config.yaml
experts_per_token: 2
d_expert: 192
moe_layers: [0, 2, 4, 6, 8, 10, 12]
router_score: "softmax"
shared_expert_gate: true
norm_eps: 1e-06
beta1: 0.93
train_tokens: 587500000
steps: 4483
Below are experts of layer 6 (counted from 0) of a mixture-of-experts language model. Rows are named router (the router's row for the expert) and show model dimensions 336-383. Each number is 128 + 32 x the weight over its row's rms, rounded and kept within 0 to 255.
Before each expert's rows: a language model's description of what the expert responds to; "comes before" lists some tokens at least twice as common just after its tokens as in all text. This comes from a sample of Wikipedia text that the model never trained on. Tokens count by the router's weight.

# expert 26
To and modals
comes before: "be ", "the ", "not ", "have ", "make ", "become "
router [169 122 102 104 120 154 137 136 160 124  96 167 179 133 153 121 143 184 127 114 141 100 126 151 202 124  92 166 158  95 168 147 140 119 147 111 166 148 159 181 178 169 101 125 136 110 137 106]

# expert 18
Place and object nouns
comes before: "of ", "in ", "and ", "was ", "is ", "for "
router [133 148  97 151 159 168 102 129 196 122 144 122 173 138 142 127 107 119 167 134 107 131 126 161 112  90 115 155 166  98 134 125 110  89  94  99 100 126  89 171 100 175 134  98 135 113 117 156]

# expert 4
Single numeral digits
comes before: "–", ".", ",", "; ", ")", ") "
router [146 141 146 146 105 113 122 121 166 104 145 195 135 110 183 141 108  64 102  92 145  43 183 119 168 103 141 169 112 128 132 161 157 150 125  90 101 130 123 159 116  72  81 128  96 106 169 133]

# expert 50
Content word stems
comes before: ", ", ". ", "s", "-", "ing ", "ed "
router [187 164 111 150 114 164 118 122 134 101 108 140  73 128  51 167 112 148 116  70  96  95 103 183 100 118 178 155 175 108 102 129 132 126 121  97 142 109 106  84 106 133 126 172 127 126 101 190]

# expert 33
Plural group nouns, table rules
comes before: "'", ", ", "\n", "-", ". ", "\" "
router [152 131 169 146  88 133 134 100 126 116 121 146 183 112 126 133 123 141 117 107 155  71 140 202 124 126 116 125 164 176  68 136 180 109 150 111 103 108 162 161 144 101 127 172  83 152 109 115]

# expert 31
Main action verbs
comes before: "the ", "a ", "that ", "to ", "his ", "in "
router [105 112 172 134 149 156 159 123 145 134  95  98  40 122 102 153 130 168 101  55 114 167 122 149 167  87 139 205  81 144  76 141  83  50 151  96 154 116 165 127  86 170 153 104 129 118 167 105]

# expert 9
Mid-number digit pairs
comes before: ".", ",", "% ", "°", "″", "; "
router [152 169 130 128 151 138 142  99 138  82 119 156 170 111 176 156 180 162 130 171 119 169  76 147 135 140 103 123 141 147 158 162  96  99 143 117 114 218 126 179 112 125  83 102 146 114 125 139]

# expert 5
Table cell separators
comes before: " ", "1", "1 ", "3", "2", "$"
router [ 86  95 154 130 109  82 121 109 101 155 162 156 179 155 182 126  74 109 164 105  99  75 133 104 161 166 138 161  69  72 190 125 155  89 109 103 130  85  85 162 207  99 149  81 116 143 163 152]

# expert 27
Table cell terminators
comes before: "\n", "\n\n", "000 ", "00 ", "0", "9"
router [149 124 163 157 185 135 107  94 152 156 101 117  77  91 165  80 123 128 148 160 161 132 148 182 137 104 151  87 127 151 157 178 121 145 141 146 106 170 136  63 166 107 126  98 129 123 137  77]

# expert 42
Institution and award names
comes before: ", ", "of ", "(", "in ", ". ", "was "
router [129 114 102  85  92 115 102 159 164 114 120  81 166 165 120 125 123 128 144 149 101 152 173 146 167 136 158 150 137 143 162 132 142 111 159 107 145 126 143 151 143  76 128  59 113 129  78  97]

# expert 24
Verbs after auxiliaries
comes before: "to ", "in ", "by ", "as ", "on ", "for "
router [174 111 124 165 175 116 140  89 141 143 170 113  87 126 152 137 168 105  77 124  55 117  94  90 144  80  60 119  62 139 153 121 115 149 135 111 102 114  95 194 146 118 117 157 112 139 109  75]

# expert 25
Foreign name endings
comes before: "(", "| ", "and ", "was ", "=", "– "
router [106 118 144  87 145 160 112 148  71 124 125 144 133  77 146 107 125 172  84 177 122 174 171 183 155  70 157 129 160 161 121 105  98 169 149 154 122  35 127 148 167 113 149  91 111 191 128  75]

# expert 41
Nouns before of
comes before: "of ", "for ", "in ", "and ", "to ", "was "
router [155  99  77 128 213 128 123 133 157 152 158  82 156 140 135 125 125 129 170 174 143 142 139 146 129 122 161 111 163 143  59 143 120 129 113 100 114 126 132 145 122 105 195  68 109 143  31 110]

# expert 35
Scores, dates, numbers
comes before: "–", ".", ", ", ":", "′", "th "
router [118 127 141 111 109 181 127 114 147 164 106 109 171 124  94 163 107 112 165 122 122  75 179 122 120 118 122 150 115 120 235 146 127 130 127 155 131 144 131 119 122 140 119 117 146 149 101 109]